Experts of a small language model: width 256, 64 SwiGLU neurons an expert.
Below are experts of layer 3 (counted from 0) of a mixture-of-experts language model. Rows are named gate (a neuron's input weights, with its number), up (a neuron's input weights, with its number) and show model dimensions 0-255. Each number is 128 + 24 x the weight over its row's rms, rounded and kept within 0 to 255. Numbers have three digits each.
Before each expert's rows: a language model's description of what the expert responds to. This comes from a sample of Wikipedia text that the model never trained on.

# expert 34
Description: Clause openers after math
gate27:096091164096115117156116127095143063123086109094158153109168088098142175133091138148156141180147105149100107124144136142083153141112143126158108085135130141149124179162151107157131137111136112130182116168121113143121120155114118156116152130140151114121123135116165155108087120074131100132114100145112084131122135141112168151167141101136138118083134128110138145163122134119080122153109107138080149093116156147147168168108127128132097136165104179113141170123155126144123096139134099145144139195101162143117115143131098140145163167132124105114096132126112163111108113151157130124145116142142138146107107079109145180166141145104122098126143096127155109093126141132140107126174117167123146140137097180121133107126136135145122136096117132152130151127150148126140168121138092
up27:148128153127099111158126117123126113096090132092120143076140083127108142127110117096154158133146141088142122112121154130151102142126134185142089109171139117118156136115136113116120156148107121092139132117138136147162119102111154164147111143159136129133122110118155150155088147096137132161113110146138080069126118158128163101162147139111094105118127104101103153138168111117085137132129151142109109128098171149112112146133132122092162101109086107099120131117140150156186123120127111072151111181110143117174141117175142125095135128085106147169067131105156149151114122127118126144128117104117093132110104124081120155140108133080120129102147097150147122117130147146137129074157136133130131102146100129132135144150133069119118118083137148169113195083094125087118158139166132

# expert 32
Description: Name and word endings
gate0:135119144123108107092077136130108121119140105079105166090137108099140142119120138116182140146123134092142135138135075126122172136153121142156117180173136118161139118160104111142126131151118127110160145122159153113130150128124173130093157145128135127147143105119115127126086147112089092118097113097123109152125113148121171116121085122140134125140126092120119117091118135180134076154122137117158179120132142120156129147105100136143134072114096106127144139068185148109090100107138106140095111111139128126162142178140118120083130143145132116117118148142153137086146108150164176173173103121102125127108122117108145134126032106103170110142142190122157125116107104120149145129173084164138132128142152157137143132137128171105143116150124119112130132112151124149155125127133095
up0:126131111157146125152156144124107080129121145116166108165165139127111141112107168148106107129131162126118138126103168153098099091092119133106135107122112078109113090117118160046113170080149142167068116117107064145116157131167099110117093148145130121101112122159128123157157117134157126146121144156151143112142106112124098135127106140128148096141118095106117162151101152116136110117135109105079103159140140105161148127130127054104140128141171089095106160141108135122175153118108143134120125057179131150115110073146145108120113119105129137127143108137151115150122127137151121140113151159129104107123122146080115141132160142172127112125119080127101133145110125168119146110148151135140103140111101123114094151131125085163122134094117129134150135133111143064124128152144164

# expert 25
Description: Infobox labels, table cells
gate1:142121156126100053079144104156117113132155122113154154151156126117107116138167155143161100094098113146198096119141121159148114085134113151133129157120137129073156113131134129158112110128125111136127090139110106137126123129100149135113114134093088131117099113119116129107137121115115128167139123118102158119144105076127130098092111125178143172155123077133150169110116142150140107126149111110131110135111156089101122083100105130123169114145096091168148164154123119143170162129127146146124132093151095095112119150132099139147137096084137151169109110135106143078133102139126064131139153098125114124109124126175144135110140132133207089138125134144144105141112140119138087117148127143124112178146087099096157114087153147108094089150087118118122121140128135143104125151137131
up1:148117125128126134093114120118144109135151125171114155142157124135144112112145114131115137120126097155152144121142136134153113137140084107153106170131127142122138083143128146181116148134123137150115154162150137166102088108126150075153138152122123173135156117122121160131122094155107095135164061154089154146151113106119151140130107113113142131181125117121149112138121143079126134117105121153127132117090148128109173084132093089145138078137096167183126128122114130098107130131101126119155090077118110098148146114118095132114154133133125109128143150161056170123167088093134122153166156111128165132124111115099107111151115120133108098159108118129129134137173108105141112170098149123096106175117136147138138141138111186115147146128078154085139116144074119156158085118121180

# expert 31
Description: Website fields, headings
gate0:104090096111123104103111120119101138090169129132138112138137171113144141082119090163093110153148087167169117139088147144141145122187110088095151125122114208127108140107126154126129119105126150129149143130142117167098087162132126090099135118167110157128134143139123138128164124127146123130142112137110176126106128108079151122110160114101088148123092138159110156148116118129122168101125130154102117147160103160141094164123156128150122090107124179113136163147127117149099111145165166152125107091135128102130114156135167123128160154141135096120110145148101096196119152157143110114119132129164120137103108149109124132095116132089096119141147106129159103159112160077100140117143126100110135168150106100123134113124119128101167134070097113133127165158094141150176141120134131
up0:119110123117144144131138151133133142101089116086111150142144154114115114137104147125135108119141129160139132160145137110116166132117112140084086135162182116181089091118111179136126139123161092110162129164103121121104145186107118143115130158139151118141106123105080113165129089111145136111129140122130141140133105097127124172144188115141139123114135131130116167152155157113133084127133148129080133131158128130123159127117146133121147090122143139136152124145119105144087137151137103153139137145166156127113154107117176110094153133153166177128138118161142099114124115097109162124156094154145088129103102083100102096123139122065142142089115154153136178124101129129155119085159142155080137091082139086093099122126151138156166102090107068131144119154154122096118147161120145

# expert 1
Description: Scholar titles, table pipes
gate1:132108141123091097110137130113179180092105180129116151132158133163150126124122121126110143118154093128128113108085096129110113135114166150065145104151132115148104120175129136130120136149122089126134135142108119155146144123108129119128162108158123134097084122163106140136085146095150118115140163142111113128155126129150101111138137145130111111077150144096128145158114103148115123126116128141136131152131115104145109159145153109080172089144136128119122128173122129155103132071200132124121110166133132111127106138118115137153142130145143138153140114152141141110141131124130126134137152048106142166161102126170166100172131120144110143157144169108126097072135129117145117089140115170146176169069100101112169117111154115122102104168121132103123153174164123102125080111084136
up1:177131126116150177143154106113146133095161121146136097136135111089155122084130125150121148092124122131161094131103142094077080110090181121133129144114144143155137122175147090117102106147118115107113119079117135120146156165150117101101112080126106128134134135143103100112136169150138084152117109099142113130117127156115112118112159120136142115116122168130127207119104166144111112128147109114136132126131122146147100169109127130142158075132103112109075160107115140129137140114131103108110129133094073129131164152149088148110130108128112162168164148169123111160114134128114164111171117137075114131116084119122092092118122153164127140138118094115139150164138139144097106090116168120133096133136170140125144117113106102077109094140058123109108126108139117126135114151087159

# expert 19
Description: Abbreviation periods, place ends
gate0:110140132036148153128123087128116121107159141132152146161098166149102129112115119112136143120148127101163124115103137133099199145142104126103135140130084109137155182160154104136147117137122138136113162152150141132138158113139156098173133115107141107108143125125074148112165141134128147127128116102096137165169144101134078112117125105138167140142092134131116123106148152166139113153128123143117133143136099075112134119071133141154174156116121130076117142134090114080101143110129102116092115102144068120156118117099132188121130112144174151121091144113133139139134157125187131113077164118115150118144155132155112110107111138122126114116128145130129091144100123095106109114164103151136155130134163164073144101135185149131167132153113112103129149151131119128162113129118134
up0:124154145099106104140108119088140131122144095129098168167109117144091096154147137136113106121143119138121130075120101142093155148187127155129141157112122123135097158149164108138144104124156108144150139169145134106107140144139133129154113119104133113130135119103104151114122127173090163137100128144125154136153171105151096167121130113109134101111118162134128106123155160156115101103124110162121153167138104112114112127096111131137159203100088092125082116105127103158154121105161072114122136095116085053130134094100145170103134098164155125082099093096141115101118134134138154143107144095134143149104122107134109125063143091120113126151130157104100123094129140119153122139103099128109147115140192153104091133150191152120142130124084130110108160106139131132125130140153134

# expert 23
Description: Sentence and date boundaries
gate0:156095097140099113112151112182133111109076126122141128129137126149154190105158096151143102120153100144167108113173145115152176148140132147122114118128156128096083138132173153087098120119097138155153138094118154132130152132170152132102131156120108147128151113123121124092179140140132102148122141177114083131160115116136173133106152101157160164104142105126114153134134149115146109130103098102081161131115127140103111165073131124107125108142131123054113117094151157136127133146136146147110131118100128143126129122172112143134151147141129154096180124173104100092096098191132104122112155116120142134147123161183131114160139100112138133153108100104139114108115148133117122114095137131111154088128149149120102120129128119129149139106169152158117153078147123094164137119154180
up0:140132118131115149111120124190188141132111126138150140126141135148146170119123082153127098139143108159172137104166139110141145187126173172132156090132151107117098165139159122097090134122091122135172161093096149134140163105153130125101116163137131138088133102128135110103175091115108121139082133205121095135143119111153152140124169120151131140108128096144122190124119130112122133120108110108109147126130138192096123135090139136144126129115144124080156081100116126137123105177114111137112128141114135113164134116163130157118134144138113154110156099120100109067081089161119100110138144126146156150132142167154142109155120171123129115139103077120169118133145135098128111141104126138112160079157146138123125132137117126145161145137147141174120168082133128104152125114117140

# expert 59
Description: Inclusion verbs and table pipes
gate0:142127114103169143103117186117106132136133130108114104110127084120104143162117109165162147140097143093143137142132195135117186117127172141121112126139120113156123140143103141123105134178092102124132158130151130123104132100144153158142140131147133076152115160111121124142140141115119127119055139143148098141126150130119134121126103130129113138139122121157126152155093127115127127170131087115098178135084118089112131150101136143125146157141133186148170150113111157150057145154102133168097151145148104109121123151177119137149119111145111155131156103117132134141148124125115125163182129096147106109073140118123167104176136115151087133080150154105164149070118139138114147157136085167120135154117151128160160165140145140127122096163101161151153132144159098101129128111096129
up0:138117112091172120145113155150117131122136125104160099166141079090106121120119146129070103143133137122155128121123138103147139119104149152140171102120186174123123158127152145145131127162125114142108128161146100105096115131107091148144162100083122115111126107182116168113124110108109131145107097117107131093079145125160130125133158141142110119123154088131123137132108079117140150137124100177145122117127116133098098092124117119129082076149088105155111120122133144158135098117117140088099114116086122161134174155155108167110205129112125149113116136149136138114093140135092145080111109116136141153149119149127083135131169129160120196111145109124108112134143094147137103104134154123135105121125174129193142112128142161146126101168114127114056103143117116096138153140138130

# expert 4
Description: Dates, codes, list numbers
gate2:117101109140129131140129132111121118147170088112121155136102126146128156136133147164167154145092163154163140077119068127099131111138144133158152151161163140075170107150140152110139140139126132171104128151128180122170130099139101115174140078130179114191135156091138096125124097086113149156139144075137117127144126153120155131130135121150124105091136085173138170116125125120123147145158141094128129151155132075095109146133116148161107133125130108095178094129093140154122146159169123128099126170121070144097085145130124147139122095125124119112135134124115148130104135094151161118135151098140079068162115149124103134107119101112097142175136135119087143161131111123129146132141102095116134145090134137159125135132139146115101089124116132118091123114081139130125106099116132
up2:107176139148109055151134160146140152129131157065131141148115179106145100132133123110155113147122152102145130139137117118157176129121097103138131157128101114130139167077127139136167127149111166113138182105108097115131106111114128125114157123178118109106116129142083119136135118137136163121134118111125158130147092115125120159116124125144086135138152140116127128145134198159119164129162143164146100117090110151119086143146144081146111157113143123124167167121137136140114100163118158099108116107131118103095097104129171129110093126095093125145130135134105114126130116117127143150073141108144152087124125110109142095084156136143111108122173125091121152161154089144139107111129123126115122151142128128165130139158099103103117143216109116088158070146120137159160144117084113

# expert 26
Description: Sports and music nouns
gate0:131094111098104119089143134100078130150131167110154149164121122124126132116110122153174182114148167142141144119102144103176131055109179124127147127141106099135118152181120088118079093149138094155148106153138130132158178094114131123120144116094123155118128122140135133093139130130124157146144110118102148122087113097108126100110160130092151110186114131147105142157115120102148071181120126118085175128137119136120093121092133147131107114154100096125103080141147100134122154160141134144109160127139132194134110094177117136168131125118111146111122169124179113143104094134117101129104134135102128148078136108125106114127143133134188154122114118135156124118136098161164109151110099108145114134087111113151096138127168115118152145123158135136120128163158153114126152131129148
up0:141103102116133138086151121115122138110114125147129098127120127081120125128095123120122116122138137123152173114120124115138127088098112182143153151072144084115130126149142124143111119152116129127145145141137151136138139103109126142166178106101137124148127140108131098123121133065127121173126136132116144111073141128123141140131119156087120113150129111132123202098131143103101101142076174098154133125108071145140114157135116181135143105133092119154145092111098164145099158153126132131130126117116108133120123098193114133168133128135054099128131137121182128163134165158143088130099124080112094166126142131113156143182146106147153109147115142163140090145135101113129157126127161081167171127108130136141109107125129138115145189148149119127105142128091111133061132137089126

# expert 57
Description: Copula after subject
gate1:113133122126116107136147127122115146124116118133148139173126173105128087162131101150049066077120088152130133107168125126155129083098109109101143153109125143120146109121154134106115121128133149134112123107134186114132129103152087111146119120165090156132151152175118111136152095126124121148138153120172138143138122130121096112121113117169130103122103164141143148101159149133151156125144157114115134116124155119119174078128119150154159116136143131133101124158160156121089100138125161047138129124143131096065120060120155113133146137144140137130103119108084135198159123095115139072108162156140111102159127161144113112130152106177130122131121055092140114130139140110137098108133143113095132146129142124131109152106140143101147108108101119114123142074114125138107123107121126
up1:123123122118123126086150114139070121115119099121115118169123123104117122139165053150100027090102127126145125153156144141153125139093093110089122107113139132108142115120126142104152114120140147137128147078122159127118137109155104112165112118142097118108123166154131112130157085127125134106127130105155135140136135120123085116112104130147140127115111147134171144131133129098163148076153168183144163129085162115089127102140157126142138134130156105146122120155123145124108145136105178110112151119153128120092084075154175135122191151132112140143119112108130102176175077105137119087128133145138113079142113113130115134140111113152123160117122109097161075116148146138116132087143105105112130168136161135153125135094140104104152075117115152103101139112122123146131158100113147

# expert 29
Description: Word-ending suffixes
gate1:125122094084092162125129141179153143105137144096122147161163129144122143148156100143113097122128091157107138097141071103115162117107147123092157150139138134146094124138123117145080095117123131152119140145140116108133122122129138102130122162135106086150113174113110116117103147111102152142161142127127106127165115132097114122165129109157169141107122149111120147105093111122115099138096110179133110119131129072113127159108112099124173088128100143102138116105188121091093107158181127095147159176131088127083143134155151161138127111151174176137133097119139090151126129149151179129161120088140155127115137100138078152141143119139136134142136165126132143079157142130127109096128136092103154090154125148137110167113167119131157068147153133108087129106153155123135154121141106
up1:111148175159098128137131141111120162143132171164124077101094111160087136118108170127120182134122148100158104149100132111121111122129149113153074117100129109058172117139113134145144115128085134102159091134114135139094110121118155145154181115112147112142114105119125131104135130143145174096133128161100119124122150104169104151107150125115148128124130080129132115157130118120120159103142117102135145141149102151155082152170151181110073181141110099178149131189083105163189137113109157132129092130128151134143142157136086105139135164143109140122077139153130144114116109145122102112136129125127094115133124163138127076161143122113149149127128145115134075134151117145136123126159125154157094140138108139116115122108126123112118190135109138143116145135128107173127136145079138

# expert 16
Description: Mid-word fragments, quoted terms
gate0:130112128147150109169085116145122121148110095130120122131126127133136089140095092131136141139126142146135125149099160075128150106160118109120142099115139167131125135118161119108089132094117142093152128138126098122175081068155169090100163084145129165134134094121113129143132167149135136090138142137090158122132165094102109130129135129109095139111142155129120108147124146106119154134113113168147117124144098099184128138126161117137107142134126121163087097112139179122178136094153144148113132106076133137124120151066143143129114102118116157099110141092133117134089128127104156109089152107098104131189156065151143125146129151125096143124122156113112104206087135119080122120166140143149175116134104121116111084122134091130164130123158109133142145148108122155095156136090129
up0:136150138147113158155113103159119116131140163140113088123124158103148153092161115097158162156119133163091142111083100148109157110160156179161133163111105088110184144110144128115111103103131109090124134111174163159122143153118099083146129137094112107132141136171128109118143125128153089133144131116132078119150154101121145129133123098151179150085152128081149123135114120107105153135133106154142122120163163156112135149120135129164124118099186114107133126111133147129125133098110130112120148116150092112118136135149126035133148151123116155149115108141147150124133142150100122140103139133109187135109104158156122118154133164114136124109111103161159139092132090139156144075105168116125054161149140122161115137151105139145119118135093120131132177129148177132124129131179131

# expert 60
Description: Word-initial fragments after breaks
gate0:107144138119165144141129144095117143102161124102137105128106149109097108128147132089092142113096124129158125153118160144148096129148127154153139136100104112120133093127114116144149151163111119109134111125163102139147158104161124145090100177133100143169131145097119068128131150141134141169099145140133069097152088119142129090137128142162177134157143103179124092083178113129131148143125084141142160149156122132150117099125133125141113080094133085102137143158136101136131103154153152155144142113132118093116101153171098136150074143110095132134159139125075162116139108109121167115107129182129146108148126152127121149190170152117136145151125149157144128095140116181149076101115110073090104129125104114106131137108110129119109114156131094117105143118094097103154141121149149
up0:100109099134083146156085131118117136143124130167089133163129137141153142118118173134126119095118160127115143127109157115115159093152132130166156141118165140139094154150152107099109120098135162147119133101144147095059110136121072119111133165130167171079093124142179162129140124105140144118143147108091159145110118164147131112112140127156096138110123145087106165114135171136162112159148177128137100078107135140142122161150141150113141141110125148123094082138099167115113123140108090126141105128123109159143146130105143121098131117134146144145121151133096128166136109138176100093181152167123092118122130118121135122062152144136122098122105086127140132111115175102148144153129174125127149066149117182138122140167131138148135146125096143133120134118156156116133110170118078

# expert 20
Description: Year prefix 20
gate1:121139110153090122108116130121110066101129099124156161070139100091099070161111127144135111104123112106110112165127099135146139105120119125144123106150134121127160084174147093150090148165095138130095123138113155133162144120116157157147128101148156154125122115104132154122114101132138142128127143128161108147122160110167103114149105174147158098143158141165114121083194122129136183115140114094088154118129159091125114111104136128160099149154086101108063129174142143150115172162151151135119138134133081147127124153122128107121171139106107139116125097165127187178124141148143130132109131106120147076134116167135147112173138110136129122108125115147094129077152118154102135120148092160096149137083131123160150167130129137133108176130111132136095128136114118140133137109113118
up1:106139140067145140150207140150146108140129131147086113115112126154127132153143125112136130102122143139095119120101162109132128130111142151135113131132151100128105109126099141115108126124155106164133127148168132137167148122097089130122119178140173123163120129176129129124150170086124117132167153141157151170119132168105142149122136211125151140150154153126145138133122132106122112134133163152131111134133123130128133204128121140091124137125115156140148121137105153152135148111125133108138118152058120175098084135103149117128118113117153134118147136098149092113098090117165143161177097140114086106120132121131125072159105107091104137162144171107133150155145166151153098152117114123142108098121135150126079143149156097133101182117129141098149189177123117118138163145123120

# expert 45
Description: Year ends, table numbers
gate3:148115160068144118092108101097157112143131130134102160089155119091144137159099097172154133126096093133144109145152085124093111101152131137141152155178106110131124125098156093124146134141120104129125120143138144102149115153134109121174148124140099149123125155143119147144126106117124131155136155145203147065123105136116098087103108143109159124136106133180134139086105153138090147078132129113112141154171103123096137109117087170097144114185132142146201102153149138108133159179112140099093120123150129129137119130126101109129151146136108124147139110124099135150151165169101117144114148081104107106142149138120121132154120105173140101151164129115116142143083124096125154127110113110151119129132112132130125178147154144116151160107089144120129111057124120111138097111123101
up3:151140136107156122126087073129131094115136080133177155139144112118094065126140158130129148118117107130139140102161126146068122148124129127123134096119151145143157133118115122114125117156130123120157134135119101120109144117125107153125135113122101102111121127078159082144091122135105193102146133109133091114160131110137112115098126137165097121091121097157122114122123128104110129177149145128100113144130141127144133096135144087149103096115060137126114082135124125131140208127123113128146128122144155143116184120122115136156131145129143146098123079158081138140163111152083102125139150102202138101149150103143131112171188109121179123120147149137132124106152144147117146135097143140112118107089080093146156123100133142118143125121085097088137094142151153152162167110139100

# expert 12
Description: Zero digit and word fragments
gate1:126135133087132122145130132159113136127133104112113151102115160141155105149110088169108122161162135146140118120115174104114147145185104124110134097089132156154086172121146129139093147136138122126132126158112171108125118119113104153125080128169123109130133136125097138138159096164133142145110100147161151123141139059105108103102111145128078145119141148081113130076130097127142123132081113146119141124148115124126118134135128113137142118137076155167097142136106122124083174111110103126130140091145116132141093132129129143135132097127181134089121113118104089131090127115144112120148125098123115173119118056143126154117129147102101120156094161090132094210114124112112107114135126078128110123114140117096083149131156143130175141135124147186139122151071145136095167096146130
up1:124131136137132135141110111131112131157111141135146096121129114093112134141119164132136145105107160125144117150163084127119099142122158092155118119150135122113147123104144144099128135119115100127143147067140132138128143120124148124155147130147103177094163130111143132128106161127124135108136157120100113152132136148171108130119168089131149146114100138147159130179126187130115132126144134126107118140113126101121112125139132145102123125123159156124131099126113126107129092109131093127134109130114116101084164165099112112093150158118133109147113131135117154141123100130112152088076231164142082084153166186113137088116170158119169100065157129093134125156107131159122141129116149145121146154159117158105187064164108094135130150120110115102093151107126116132206098152096140